From a checkpoint of a small mixture-of-experts model trained on Wikipedia: width 256, 8512 steps.
Below are experts of layer 7 (counted from 0) of a mixture-of-experts language model. Rows are named router (the router's row for the expert), gate (a neuron's input weights, with its number), up (a neuron's input weights, with its number) and show model dimensions 192-255. Each number is 128 + 24 x the weight over its row's rms, rounded and kept within 0 to 255. Numbers have three digits each.
Before each expert's rows: a language model's description of what the expert responds to. This comes from a sample of Wikipedia text that the model never trained on.

# expert 52
What it handles: Rating and result table pipes. Pipe separators in review-score, election-result and match-result tables, such as AllMusic | Star, Win | 9–19.
router:133118072126126103098126157142116134130107104086158160083075114127137130162138147165123167131139133121135129106126117125176175125142154054136097088089123088127144136143092120178111139100100146
gate0:135148107166114148111112142091144088137121153122097139125088136101191150146147119133176122107102103125113161171137111129147132117100117135117167149170122098110119161142109132127122099103140129
up0:136162118138132150117128077100184116149104163159083146136095120133103141116159140092140113170117089111094122137131152098149102111093119151097146177178121099127135100139124136122091115146110170
gate1:164151145124101148139108133115133124130159110072152153119104158143123139121134130137129120120157162082155131150140143087105169133144122114132156097125132092130122126097142145161067164149116111
up1:110118142129090133144161147172124131100095146089109132137138162143114115171130144171135125143080119096129152120125152135099129113172124115117097104138081163129107156128111132135133094114109139
gate2:103161179105132144119115107137101134114135146105103143105121137109116152131084088140153129158167127186153123114118124155132129149133141129129104145072154097105092109116102090138117157144124126
up2:104165172083154106098131111118145181153124136084151172086125148137125148198128141145108153134138136112127130128166117112084118123132143132117146140118120104135110121151131079160174154083131144
gate3:139110120113112081112135141181143122151102126151137160128107157113123091078102165119135113093131114102152141104114114145151130115123182117076163117135145098136121162148130129148086131108100157
up3:127120075138102112138131122166131100112123129125141141155126133108126141088141140147158110136107156101095128138099162112149148111123124121082129109135129081136166166131087100144070110073113133
gate4:105103129096123139137183110137091090124120091117152160086141096088113149129128145101149119107136136132127125120137113153147157147123133154141077123129145135104143143110142112133135053132105158
up4:132140158185128098162122150147100163143174110095149119168125137093095108141084145119111138131106076134111143124090091130135103152110074109097133128139103167126114127129146163140154120144127136
gate5:135108089109115121142129140119164108154146115169098182104119094093074101136075072123106099102160132134133138106143126130103124118130105123157126122162155122129128112143107057108123107101096121
up5:159086112129144113111139140123134067091106140118081143168138140151159137130129126053143110126122100117132157147152110139126109110145123122153141147111128104122127144142141162131143134123116133
gate6:099111081122142130150102118093121088129144103113111110140142107105117123138123095162080144182157178113159136119144151143115166114145116122097138109127137131109145141110146143142093093132093145
up6:150162124131123122179112161107157129128143082137128127151131098124136130143126141121082094139102110123112094131150145073188144112122134132107176127128127109145156122103117104117101120153107159
gate7:098159119138123102161131113139105119137115120154152128098153091092117159097179130132124117108161164136142105127090148143146118147178121141154078114100140149121148091097109158130150126121104148
up7:132106121107170159101133147105126120153144158114091176107115152141130135180120073153097164117124086101099177127163118148120122119129132099096161149113128123130131142135118092119097110103114116
gate8:131109171117148086119102132090144133130132111125125114110122150153168109117128104098131137128168125116132127139161181080100106109120134121147098115137160132146123126149120132154089162135149144
up8:112139147151120150141138100158144129115119145148130128130135096133103107131132135150135158113109157170099155106141124086092148137120155119105157103143136119115143133111124108096135108148112080
gate9:119112144116115120146132100138186115122092132139140108095147142107148099145133181088095121145144109127156130105139101091096134129138140121116121078126111174134128147099145109119121173118129171
up9:143121127129120131142141125117117097139151152142181120100175056127112130119120121143126142154127092141127138109121136135097164106134053110141133117096127144128127130124127169171127124159090125
gate10:136128132143118106111141135097170151130136121108102122123167086094113104103139097156138141145189126148136122116164081168181123148126127129136119110106173133134114120139116126133137122136093148
up10:124105139142152163155112148119177105125178103124161150107162121158135114123106123150113148147143102132121131129131116130133120129121114097134132170090154090135112139149136100110106168124122150
gate11:114087107172116145076109139099125133164148158151191130098147065104102114103118117130148151153107163163119133050144080130166153161137096138135131124112132137099143145125142101156149157117122121
up11:154135094115115109137129113135119121156094098146098194120129160171178144121120134142151089135095091117152089192114132157087097150152145107140120120093100118150086115106146167101132140098129130
gate12:112093163108117156113131115112134124125096122109123126117131111125127138126121133100087158125143100130145172083118117129167115144102141131169146158113106124162093105098163133136102073127093130
up12:194145122099141132150168126134124123155157110148127093110132121133139109156133132115111148121178130126153158107152119089106161130137134107088114120132111093124126134111120153136128164133120127
gate13:168093160140121135142084167172101111149110130129099129131098165120127128143086111095091150123114155163111107141181157113164153125103163173143123124136121098169141139099157115130093137157177114
up13:088133081152116109120137077106106112095180124151100098164126102114128116109139145132156085125108155116126098113127113150092094129144101100129138164100120141110129159065119126115150113163095150
gate14:145119122135121134097139133125159169138117093137140134150090189104113125132124057155129162142173124077171144163153144131098128120118101161148117165159121131121080120106113098146154141164103096
up14:104132154131132163088075131096131127176112106085157117116141107151089129125144139124149147127140110143136132137119132148129143071132103123108155145140099127131115082123155101143145122118172123
gate15:124159090096122129145092139111111069095136113122165128115144109072101176145137135160105128145154161098118112138120087111128119126116092194112129135136107184104135110118123175126127128072124155
up15:150090117150105121132162100124118110114199120170114089145120080117163116167138129117162126148132144117136135133090150156112134131113101109117113080125114078139139131132156119122130124114137151

# expert 44
What it handles: Institution name words. Nouns inside proper names of organizations, such as University, School, Army, Critics, Museum, and connecting and in names.
router:168131130109095074109090137135096149110120104130130193075098155137130080149138103149090161160154132107199132138155185121140145114123163081138081095127133127122131153119119155145130154114099145
gate0:183138105146131175112139136154118111121149143141155172122132106108130125174112124146101137151139136132159122136104132126062140112126141119126073112173133165148117147163159109117122123138131121
up0:082091175146128084106135149142117151094128120120127106141140118115122173126129091087107087147109135168124078083133121082147121115079110138127153142084123099133102149133159141156141131163129138
gate1:153130115093162141119081124128130116120114144125119081167099122151117134100114070093128167105121137110117067169139126138130183144128125134123118156131118115121137122106134142100160138117096155
up1:162117155120138125128122109154128111133119093127148188115132120128156136154111079126138146141142123126101127154138137110131129164158143093113046128120150126131136134138175155135128143085069118
gate2:129098108125169156127160120137150137127108122153155097147120115123103040090095159152090107107149202101158160095121085143129125116134124074130146110093155126106172147154145139121116105145169157
up2:121107121135175155155111138116135133134070118129130140125119086092128173133107092118112194139140112138132158131120135092133148140161158098158097096082124149148137124114140124129098107129143160
gate3:129099080153129149124129103119132093117181120133108156123113115148094084132117126178170063151160141137133173109141164104097157153102152130130096147128129137120156101160135145117094171153139144
up3:091112137126141144102129131070143135122106125119144128146110144103151103163107130125115132139134121129143155091141102128142131141082095103120142120141161133136142122159103136165099112116155101
gate4:130123118107106165162124140150102104126148090134166140142096141154115096138081126160092132130142152150175112155157104124105157112108149147176128084118146120139110119143096117147175099104090146
up4:161127092173108150171122187119146161177109109086148175098159139127130112137151161133124131137138146141140110165117108119131070136119145118124118123129143171106092140098121122137127167123114137
gate5:118082099173133105144140124129166090121135101131114111129127109138150109171131157142153155078139137116123133128139138121172131182126136130146134112136131097106138165160141158086080090109105133
up5:135133111102081101108149096195112137149112125130126116126084130107129093159114154100161145115139069133115165171088130115101136120131126178118122154132140108116115110146110135186135148156124111
gate6:140120127135135136169089114138116135090174116175147112137107115124149143111094143136140118106099147139152110102175157118110149107123135111105156087102172098117118113137137114156124133091121110
up6:147145092105156117100138143133160117156107159118139152164138118141093143140123137125131165144123103127155190182067119126095107117113147120124122161109070121149096116106132088103095155164143147
gate7:123103138104087088184159150128121117147128100147136104102148182157157140116117149167133172086124116172155143138136070136151102123130166116163126148082159118139125148114101160141137161158171090
up7:131115148162105148132101155115096119122149079090096154113130152139140131118098139085146188149161141132195081104141112123122103128113103160110134158135119114132094101108142126138117134116114137
gate8:111121138129136138107138140158094091122123116108138137170146136156120116119126127165103137143080131131157083091127140149123121136101136089142121160123174135058124131150140136103144128058116134
up8:118122135085134124142123140101129152130106155112109162051140094134153098119150102099183143108123159121101144177091132119114134114134103140103130120138096117161156136106141176160120138164101131
gate9:129114099139135144098141094143159143126149131149129135114115152131079121138163100121124125135153140133145145136128099180156139144146113083107127167125120119188124118118090156117131115138153132
up9:091123099109118150145145118116135139137154137118123135169133150152132107151101141094158163136145148138142154081158135102141143127143118099136113137148113131124094123148117108148139129124127096
gate10:102167090111169162112117104114136125092150118130156130160127140124140151125124154130170116140149112159126118122126115119156151135185133138100076132151197123120124083138112114148115117152106125
up10:095120140120107124137109166163103126100114145099114130147158141148087163109132135093142119092122123117136119123109103128158097132126152114136141155145111089180125107121137100114101153129136139
gate11:139107108114174138094141100128150124128147143117108088084150120114111098146122148135118137142138115078082132117129138152137171111162129137126132076089153127121124124104135103104102090094183151
up11:122142153104111107118114140137144146107113072094176137153098169133119123144127092166137099149104117121146107137059130097157109153160136163171119127119083138116116107136123148194130088123122137
gate12:144075088100119111082077125129149118139153143117162103132142133111085131156086130116121106145127144120141156096106132133115116159184087132129137099050100165124112143140121158137156138114130122
up12:170143154136151105076114141132071089125129111119121101120107113121132111129096147177144127122150105156183123127086131102133114136143109187125155144134109122139099102161138122156154138122128109
gate13:113125121081160108116098145133125157096145126106119163101119139113154174120150147106161113166171140127147100138108113137160098148137155145117114128137122147113147113117157127146125124098105151
up13:112128152122137180102125134110105144150112103139140083167094114140149132074132090115141144118102144149131110135131131079103145154149105125116139101121114140090125160138140130106121129072135107
gate14:131124120071120145146109134137142131154171148079072150119066148115150155118167108109140099164106152104085144121132126142107123119124101158143118106121137110115094141115100063107160118155154117
up14:158163158148151150088093096159133118122122120146181144099152139134126120160079208176112146144145093120151125160108108101144122132159117108110113115116099115109119118152141140131128109114072118
gate15:125118147165167140084161098127151103130147157076148123165107164135144110148123147142126107178146131164097161143093167097136169128108163101155114124116092070113092167137142144156089152131150126
up15:105127093141175129114137117137127121136170136122132120185118129131088119131170121118103157139129103180120123079144129128161109125128134128125158153087144169141116114144136159122124131140135160

# expert 1
What it handles: Head nouns before "of". Common nouns after an article or ordinal that begin a noun phrase, often before "of", such as exception, side, result, part.
router:139144120123099103093114124120100115139116125084187175111119144136110104165116089147121145130172130127129142163151148148134152104111150111156077080117099158066138165126096126145143144135141154
gate0:082124136132136176113131110117143138117132130113147156138170115100137132138100108116143162183168117134090107144131092199143157118086131132105175112115092130142116144163110107138129108160132128
up0:144143122148141100135122143120163119123086160167157140124128127123087137166166151107150106123124148097141081126068161158125131118155097144112141144161151112104133139100128122134107121085137108
gate1:144132097151106163124116167126114137172158183136114115119113136134139138107149140135159128125086111145103153132143078125075112156150113158185128109101096109135162155116112138116114143134161149
up1:103157078089131122119132089081154146103126090148131114126159124135171114122161137144143180140143158153124132136161133090139149108145109130149134106078169130146171130136149124104145130148121132
gate2:131155094136106104134156132112102129152125147143106129106125138133122132117106123172171120105146131121096115115096135148149118159114127139170103114194115146126133139144134135157159122123143108
up2:083153085139167151116109120121142117103116095172122101150128131114139117100090145147148121121143163136157074133092134148154124123105158181139136149143153137093131141096104165123164121154119116
gate3:082146143100064118176132171185115163087162078113178125140144066098141104093140116131136125149095162115109153165129159097173134138109168136134106139143136148103185148074147142102121110130141124
up3:130125125119082108158112142184134115088163121124141139159128113133120099139133121131101100122084142105132162097152128137115115131138117128145123107131153164105145135096128154127131058126152155
gate4:156136129132104077113082142097146115105126090106155124116131124150138177110138131074115119141114137114134157100169142139111111071120130110129153111080122108090136149147126108166091160103130151
up4:117146132145091122113129107087128128165137162127140133138089090119117120143117157158148158121095086135125119147159109124131122133142105101123166124154123118144140128144130128113139130114188097
gate5:076161121125147130150119109109148136122120128139163100138094091091095119166136090164124164109111129126141105163134172103078165136118140137078097106150097108098084105148079128127184152136146140
up5:135072140135141163101134136137087115115156135117116119119142131176121134153112169141129100166154125087157159124120120159143109118130100122161147183121143092109097149100156100091081137131153111
gate6:158132099129156142140127133156131138148091133126102143080162149127168122124108122130113121127102139137138105161144133122120170132115091100136154097115129117105134126110155140098138120142133132
up6:152142130114120113125111104109162114132156151128149159102129071151145145150132151107109096116083118104166119123090146075113139121174132133089141145148149115152130098130161181105123099181125134
gate7:097123137182128158111134130134086134138135105094126138102071100128163102151142118106108140095163126122131141118149102083091110131109114113152117138156098144131121115197144084100137125136135095
up7:093096083106115097147100140135147147122136139142144125096162126145137124116121169108113144141122170070118123095119130118127112123140146131137097119157116172127112147112115143100094126153100141
gate8:147131128150133117171134143111179114136123094090130154119117119154134143100120114099113091133134113136113142125149139092117114146132129128115114117134098098141150101136106111147110103147153109
up8:141156144145129153094127135190130152137080105133117155081099138134131118159134108119116175162152119149136119143154124146132164084129092119114147146112142139137130159093137131096122169171108083
gate9:095115159113113184112156105147088146173151105126142144111132134158143129121108108124127146138152156165156121129128146191105109120094138095133080125121108157132106200108141141151146139106122091
up9:133132102128132132102117107083178126104139127113102116149122101083131140158125129125113129158136111134130137098135145130134105181170104126139165117118114141148141105144151122128095110151149076
gate10:092137092075121176103105118127097138173139158100187102168107118110099149115135149170174125094117160094129120116117117086152158104120143143117128099159139133131132127108115138118162139150105126
up10:137134144171162087101089163128170090159096119138091146159156141154137152130130138137118103157138098147161153113116133136122124150154110126112134155127119137143106125143170134140114142151157153
gate11:145134153092113143153122137157099116113171142103119132136094139139099131104124141118123117092129129103103187090085097156143099151087114152127129140115141099113113092138111159136128075110164113
up11:144106121149072126146167093144160134108161131130115123152101130122129115127126141119111119124129141107095152160166165151157145129123130144136111124157133116108093104138151158117092085124146131
gate12:094142128114076073142137177134172133113094114140140092161140122100095148127150175109128126114085119134093087159117126145152130087114156178117144140141128174139131130163112124102115125103164112
up12:119111091150072077140182130110164104109123121117118081123133130170147163100102159086103112124118187118112087106146133148125132085081156131104124108116132159146158125145135145092093141119143115
gate13:120110109160145148117121109154084154120100136111113128145105143119093132148111106174160128147071123145129075166152132115116150148134140132152132129130165207100109118146129162096113103144148114
up13:093184116142127106144140108116163134141136134138129120124123136131147116118128106124137127065138163149119132160142110139154098171142152091109129107135141103146141118117142126137136116134095131
gate14:142136132136123124131123102136158115102157119115115146128139133096108158077132105134096121119141128158128117165157131134111120139128082122145128134156150134092108103122085127150155121096141082
up14:182117141110132129092101109126092111140147143148140144129128141180121110103174129184116114122131117144103104141097109149151091111191147119110115141159148164113130157119149183147097152114101101
gate15:143081098143131157090144097091145133153167124109104131138111098156139133136158114121131124150125146098100140095121186091115112131163144093135122139104134129109093169112150119129119153151120093
up15:149145133116101124113141137141110102148116169066133137139127193128138149103112123127167134166126094134112118179140118078098099087179105092102146140120133118120149094070136083147149161141178162

# expert 40
What it handles: Abstract noun suffixes. Final pieces of abstract or technical nouns before of/and, such as -ation, -tion, -ism, with examples warfare, violations, system.
router:204149137144122094075103138109094125146131129134127176087116154123151106161163116138120154160148106128136183131151161137163168087129163099153111104101113110129107161137153117139105160116094142
gate0:156144101124133104148156115099119104099104102112130135174143113138121117146194163097082106155135107119152126125105145119159096138108148130121072123137097098134160148123109129140102135131093179
up0:071113143129097129102145128118126119123063132164115085141186132135132143150128134137072150137145103144125107096135103125150163149110163169152148145164090139131116139122107106156138138136111124
gate1:142120114101106121130128153166113134103099138090162139135114122126083153117104124171110159095142128164148124142129166108137148139127156078124120098138153130091166161150093151107132148143111154
up1:113094086142144128131132086174112137129117137130164126099144128119093135107118118123159151107135156129100160120092149102137156109113109145180133145137151147079137116124126188101134124142133137
gate2:083159115099103080087102107115137111106117181110133120139138110116124120103120134120126131145163130134139151174149123115139121102162148157151146101135134111154100106110108091194115128102101138
up2:159128127139097123115095105129142183148170105135106149120102134148108144163101126103119121142124131095147153108111132084115082128104124126125103123166102120144131109189159169145110145092054099
gate3:091189112159141139125149113089138124122106148160122139141125137138148110143117139157112137085163124074117112115137096149156138093117116115126107100113068139127099151142143095114149132134153140
up3:131147162104131109122143138091123142107136173145155173123118110122139120143162154163115130103089124117144120127106095151142125173140138125126132136146117103121105087097142154125107145169152141
gate4:106120135120149164139090128144133109137100092136125141139116111122133129149089153158136127101160099111132123121112143115099142129156164131140122098130122099116159156137120122118114139108091136
up4:111149124174120113154143110126107137076148139158139082111131138130126117153133123084104116081111125145164115111090160182141109130135098160143118146160083173135134105114141098147118122167117125
gate5:138087098137136137182134133099103111138107151131131148181154080155147119132153148141106123170153105155168121117103168107136181164120111111120105074098109097087136148153119115115098156132103184
up5:145171116144107091133134102172132081132142101151134125098164158101138131120105161141173158174111147158147105119122113136126080114134135123135125153142154164136127102160122108143170186114135156
gate6:149144115133094142100100141119177135144131136124119178126152130123124128086129077129136143166144106107123105195102138143101108139124130093158154157121128123093125112091145148104150140083136110
up6:111117120130121158135129172160132103117137120120123119156101146126112177070148111142161159091122154150142133114141107125137124142096104115104105113156131134084147187124123131162134114125145084
gate7:138124123140070148125114115141173128156113130105128156148156131132150077151093148136136137133096155108130153097153111119101143103116095125149124104100095111134158146150139189138113085092110139
up7:117135088114110110083113097141099136118092138099099107178128115109139133096102132124126153095144130124139128086127145115135101140113137102125127137132140166122111132153159167154116102106114151
gate8:099125074122137107155123136133159152091116128145116142159126122105105108169138117142101117154112097163089127143134136168137112179121156127113132154080102135128084127122096135131094138119161131
up8:140166103155115116153105095166137098160144132124159127106163138121124142060152110136146129148163155123119166139092109144158105128156114100058104110120110176154096102128115125170153114100168128
gate9:130134166110121155101138159108154142125086118141145099108135112100127084140169122099132174144135147156131129138103133144099146073099130092088124113113078118163132134111148102148101138148081166
up9:145096143121133098195117120155108163122082118125142159142146090131139108102117131171131113120046131112171102113119117123091107152152134124185143135133180125156124130133129134154109151122131136
gate10:141110134104124163119133120126089147145139122098140133148072105123119110115134092165093144158113132114175162111130154095204144125102129178142126137101124139099153180096173128154095129089113144
up10:166128161103152155182148123132120074150129153132145155106149154147141142114127123167121123074093091138136108149126058134142126130084101131101105111129155126125158111143148135117108128110128142
gate11:132162133128107137148111139100134105115128095157151129146102165148152116107115122127138085096134175122112137128128159133117113127128124094152120148097152139108148167089090110120146160130133125
up11:122106103113148147141160157103172106099136138152133089152114153140112146134164168111148137123108125153094110137129145117116076137114168151129089118116111125129114152130141136069095123118121106
gate12:143125124123131064114182138102131115124113119135126098095121116143152169162138104160099104132131128144129103112144119118176154152107133117108161116098126097119087130162152141150073165116137141
up12:151080168128125140101100167123171168125112109159088138172100140126116115080103156123162188108128111146096106152102130138095089127131149163088117175122142119168110114092101112123150147131151086
gate13:164138151131178070175114165126115115117096122086145135146118178130109111134140132135126146119165144115122144113136110125122152120161102092167110129125119119118163093122138156135148132107128143
up13:174120106081101127092115083142090110107148123137159130100151146186140137120143144102088146159151122068123151130149188135146124118158131120140064137139166106094113134156105144131138135161099141
gate14:138122112119088153119125112142123088140128104145073124108100107128107135124142102126119115137082128122163146178093162145122159142139121136144101110153119095179154152158130139129086134123075115
up14:109121166105129109141167164111136120108072160091132122124084136136166108104131127110151136094138128148139146147116119162114107082104124091134143124127096140164126047114118108107077155127155128
gate15:157142102105107154113139169087196150163163143197162124130136136129169140137141141147123129114122132117145159174158140159119148122142159126159114139148126128133112128110125129088119147097162130
up15:138156162138140159116146115152072149118113130093142127149114096133118083073086110107111123107132136169115095130148171094149090128127144157091142116189166120101136131100134166162150130125090139

# expert 17
What it handles: Table cell separators. Pipe separators and year or date cells in Wikipedia tables such as election results, schedules, filmographies, plus heading equals signs.
router:134122112111100141100103137116106112133132125088175150110098145134123133148136128153077155117166073096130143126134135141130167118096141110139102114074089153110104160133107134169105117091111144
gate0:133104113143070160109168140161129123152085121131152147163131098140117167144112137114133140135146104100154137121166142136107081142137129122093101157136116144120134114093149116103072102124066122
up0:126110095098116133099118120131142154172106132113113174074100102139123133161113146146125155160101133101137162159140170131122142167165146129102088154136130141124135100139142130129146138152102155
gate1:141111117180125111122137115123134096117141129106107111170094129150129118102144095107106157123120113123096139101135187135197136166094119130138044113146134107095104165156088124116155119132154150
up1:135091124135165124113136111137107138156158159096112149121093174150150065143134137146143117125121115125089112162147141111116172126090126135141135134118137147113109103136113130122155131104133051
gate2:129134080117149107134094096192086131128135110108174108163137160160137158134115112132142168123170108107100114128139139120124112089204129106162084113131115140134105099123086139106131146136162154
up2:156113087104122101152098099138107126136164115112144072135132127105100168103155121135140118124171109095097151103102132137105153133149156130098109125140159114147113127102102100097174123129145167
gate3:117086139115142124097105117139147176121093105108161138144167104101116146142067152156141125103135173147119107072126164124070144129066090122144143106167158169159120162146114124118174088108117106
up3:091160142084129139159130154135087172119116125150189129118125129115118100145169089092127147103134112126136135127129125156101143127091180153124156153126162140116162145149143139111106105128103130
gate4:134135101124138131144162112121093110109128128151138089115081124068109141110173169160126131108098106110134136122149145193126162125111148116127133137099152123111134119137124127157162131148146109
up4:087138090125128105153153091113134129138141135128149125097104109098112153108133095163111121112110109144130131103155121152123120177110155111127121146089099149077072113098157111175174141135129126
gate5:113149069164126184130135154165163147110115090116144125120104151136092127139123125167118136110125129088114145149115100121123194115141169089119137126136084117130199141132119138135086146103104104
up5:122144186129113065159147132118106140116091138161138118159145106091122147113156124106119108120123153115127124118096145124162074146071123137118107123138124151125106113107129122101080126152134143
gate6:144171105139091087059132097166107089111157130119110135118098079112148087072104102104109148142118146078114146146129183146100140139128114143141141129120098116083148072118140175139155116149132141
up6:131126119138093117110156133136141113116138159161165131161131101129117099134145161121098141137125115115093162162111150164109083141158185108163162118122110132110110125165135156170128124118143172
gate7:109138114120138129141148151108108135136150109103146150176125175134123119132137122151100136111172102126162138149102127092156194114134143138130130124090136134142146143163163134131096107108095138
up7:116164131144157129160110114148115114085109130154128115108141137128110128109134143137109121125115191134117155117123175122084150124117102127131148122176095141133149124110090113122152100175131095
gate8:139126161144152143121110139123119135162129151129118140154102120137162157113125109140105155118134121104119092122125081133122109131128113173094147131171147140098158111172119126130091128137097182
up8:109190131104107112157156122098133166089115118119115148136147174139159139156082171132123101144120169092108174125125153103137110098174154120152138141135107120163153114140184117121101123121142128
gate9:088109147124113131115138177080131132169115082095116151122138126148138120147114106115143135136151161111107125152135126146104166122138119068121121124138099140124111183124146110145121153107079166
up9:078114132093086133145116141175130128069082147152135093115120145146132147126137162122095139110136109126135135125129136161132121179137166131111113070123109138146174116126099134141085155126195119
gate10:116101120098118137153153145111115078138103109144107104139094122144140128113145107128098160137076108076116159073133147137095088125121173134131114121112124090136167132165138136147136113123114170
up10:117088134126129120097122125141103142169102128117136119111107129135162085127082174160150104104137080128140102179127110107129108098086123136110129145156170161135135150098142098143149146106158085
gate11:110143154126139180137152157106144072140154118129130128125130119132121127142139116083123144130156126114121172095084109164141137101150136111171114136095137149152149179101094123131156149136100139
up11:113139141151140134098126123126138099155154124145110091104119095117148122129136132095132149143146158143126123132143134150124115107124143155124150160118128175120124145111138146121113107146127117
gate12:121131122116123131118068138112123141117134093149122129160153141094081121172129122116144131166101150120141113144088125067144138075154122152177105084104131139121102152144148199169072126111133136
up12:135157111123136128125150121132125130166137130097120143128111165176142116120120153145122113079114154099128186094132131162151109161123138112084137164161094119146144071098082121126132095154147111
gate13:149097143082144115177150133130131091166139118141125102127127146117082164133132128128140167122130131137143112098109129120100100136163159146174074113147123132123121127163068128145150163128132151
up13:130131120096055146115152099154154089143105140086110106124119144176108159149145141084118132136098123129143147194132184104138123182149123147103077073149105119078134106125130161147088094166135147
gate14:124120131139115136134103145109105116154123105088115165143134092108134136103120094128073123154112141105167145138143108141140132169146143125082107148173099094115147143139143111090118132152114112
up14:137140128107143140152123193163144181188157162133146186113124090115125104129132122135114143117148118130099158148115135157151155102112134126149132134129121135148127065181080113114132115171080145
gate15:132164162109101153090083148140111128124170136116156170146145116115108099125181142130141130109130177115103118081132159145135133169114092151116162144162157077130127080120090130137117093173116139
up15:162138136122058127136150112191099130154126112120162125128128161078153106137144152098130124102120152129127116143096124149134115152125155144127103108142113087159150130101129118057100108157143114

# expert 49
What it handles: Pipes after names in tables. Pipe separators following a team, place or venue name in fixture, election and sports tables, such as Darmstadt | or Memorial Van Damme |.
router:176166101114072118094086186118134149133115138118152159097095138156125140143139133136110161134147118137120142127147110150173163110076126084127123081086083082124148127132104136134136105113110146
gate0:102139132117106118151109183093137169112108136132109085115130127153156085125135126119145133129106148116176129134114111141181126137087108141117146111133148124149192108137078164125097102136133145
up0:158133146145184138124163110133102153131098113136141149136113117126122123136091136099114143104099136157120137091130126148121106108141155113151141118095121135116114123126181135123147105153100104
gate1:144092113150112138122139136120094130148067138171075176115149137163142110112153129126152140092102164109129147104137161134151129114103115129106110168139190138106137145137134147123139085137074093
up1:062116105153148130096125132120129140111108082143123134104173107159096161125116146117116143173125082121106117145186124127117121119106137117134104149025153107104122161151163148128136123141117174
gate2:105156098114144108136125100141171112086105146116111120116149107111097115116111167099119101161085153123133122175119093112144128147104137168094142154194125144138178104124101102130142112109122168
up2:092145106124121160149092112098157142093143143130124139158096089105141136133101176141168164120108178096087160111084129133135188123113127123149081120144127089146122128137144109117091112111077170
gate3:130131153127141112170143154123107134092171120094101125153165130113095152145138130136123122120097134160140166119109141060125115084145166115187085122114119129111121138123108136106129134141155161
up3:102119116110156081148136173126136154107131145138142102187129133143170096114135132157134145121147124100131112115133123146181087128151162130113099139134131123110176169122138133163099109150125156
gate4:136138110134157123119117126146120102154118114107138126138143107112126156128128097107164141124112103138103128113131126141133120119117171096112118119122138146129077155161116153129090136107185115
up4:080106138123140152112133146100086159101136097119132106129123126133117082103123128181131135090140149097132104141156156089158094120115161115130131151105146147118097115173072133125127183080095139
gate5:113143100112097161159150183148137099144092104101135121148164128112117159132127124143111149133171141109111116122149109153145110109142160163142093101095089155160144116095120086148124094104117130
up5:128156166093128117129150124140119125150139148138139105120106177163113122145123169152136137098097130152154150160106142132152105140127160116122092107141143106123162121138148083113128096113149110
gate6:117178182088142116131105183097137106116090125155103136166152112111148121130165156113122130143129099093141159116137156134177064142165135128142122165168096103111200131136124119142080146113114163
up6:112112111167121142142166160113134148156102107148183152126140132146108153107142114140124094108133122115129148108109153090140149175125117150114109112133109104160167156121109110137122155129132137
gate7:149125128115147120140104176125131138129085128161156074146155112132086141169128098152072179148143126115120099150091152129182159119130158150121093156131124126119180148145127138145120107146106155
up7:104178146138119133139181094098102100104181129108151128127174151152162103130116129122150118123153101144117132156161139081130107134139044102145121130122096121116115151113158169127111157136123117
gate8:100133135140126100119125147120100139157147135146161113172160118100134123150107158161114083128157106089105141157090100120105147115158170123072144117089170128127133129119100104112125133159102106
up8:131139136178190127148141103175134125120119161111104110120148112096109116151140120155108134120133142108141134116142092158135145144116138105109132127114149171127112118129132114128115121161139123
gate9:089106098083126136137096166162103142085102111132155116080093127126155146121148151174107151115146132103123125078167114124118135124087120154131120109113105128125134093168126088101143127087115133
up9:160093117206101114120102129163156152115125128115144074129145090124127061097100114122148135134140126151087160139098105172124110076120118106147180136082122152105124102083128140128164182109139113
gate10:111123111120131134123132129132158141142104144146169076113161104155115140152145140135084181096103138106141141121146081105189154120118179142162148095130132091149152156110134124090149127120101123
up10:097136069086119119075114134157132086121135118127159099117142087122123108128108145149090096134134117114125158118105158114111083124095120140146102138103091139165117128155102114148122095126180148
gate11:090146170125102090105103150107134087122069133126138138085171136137118109115109096142173153116136099102128132121121116136141132079105123120186144109132133130153133130148110160089142143094133098
up11:145079104166164141129189153101117156168132107122132103141105125108140143126109171130116139123158098118111103152089108110141109115123164098122115116135138172167137139106119126168103144124114157
gate12:094175110139122147150116089135116121168096149157124099173138119078167074124169112115096098137169117103114137104140109143106167126117128120162143077125140101155106078091126123146151095109154147
up12:087114123094140127133160161118098115115104105146157117134133109113122153129132131127127095144191141157085111104099125139184127150106139149149132138125120125132107099115086103102146147181118125
gate13:149153155121121160116149149120127122120130116112172145153148144117143094172069133118145156112106104117084141095135143120148126132103153109088109086116106190111134170159137121128115174096173151
up13:107163088109139127126078119151123124165150088153095138133135105126129143134157137147140140134160136181148115117127104077140123144167107165167126160123183115151101088134154131119113143165195145
gate14:146128128140166074108099119156147117130143124100105107155103165137121111122128152100131142107122114131097146120120143143126157125140160132131092087134112162133125085136128099143183117104129122
up14:101134072087130172132138140117167172144134164086121153159163128107118113129130121116130123142133150108131149108123141170149166185090165100134128106110145146132183131135113092127133061103120098
gate15:124118129167093111113103128146114098156147128112132148166137128095107156117158131172116130112145108107142131133123113122145126115126104102094144124090132123118118132123159125131123179069121115
up15:120093137145124190127148138094152130105132114158121129138113119148151126140127099116139116102120134124114161120126097123123150098091139116141199125095149099114142150148110135139099101133123158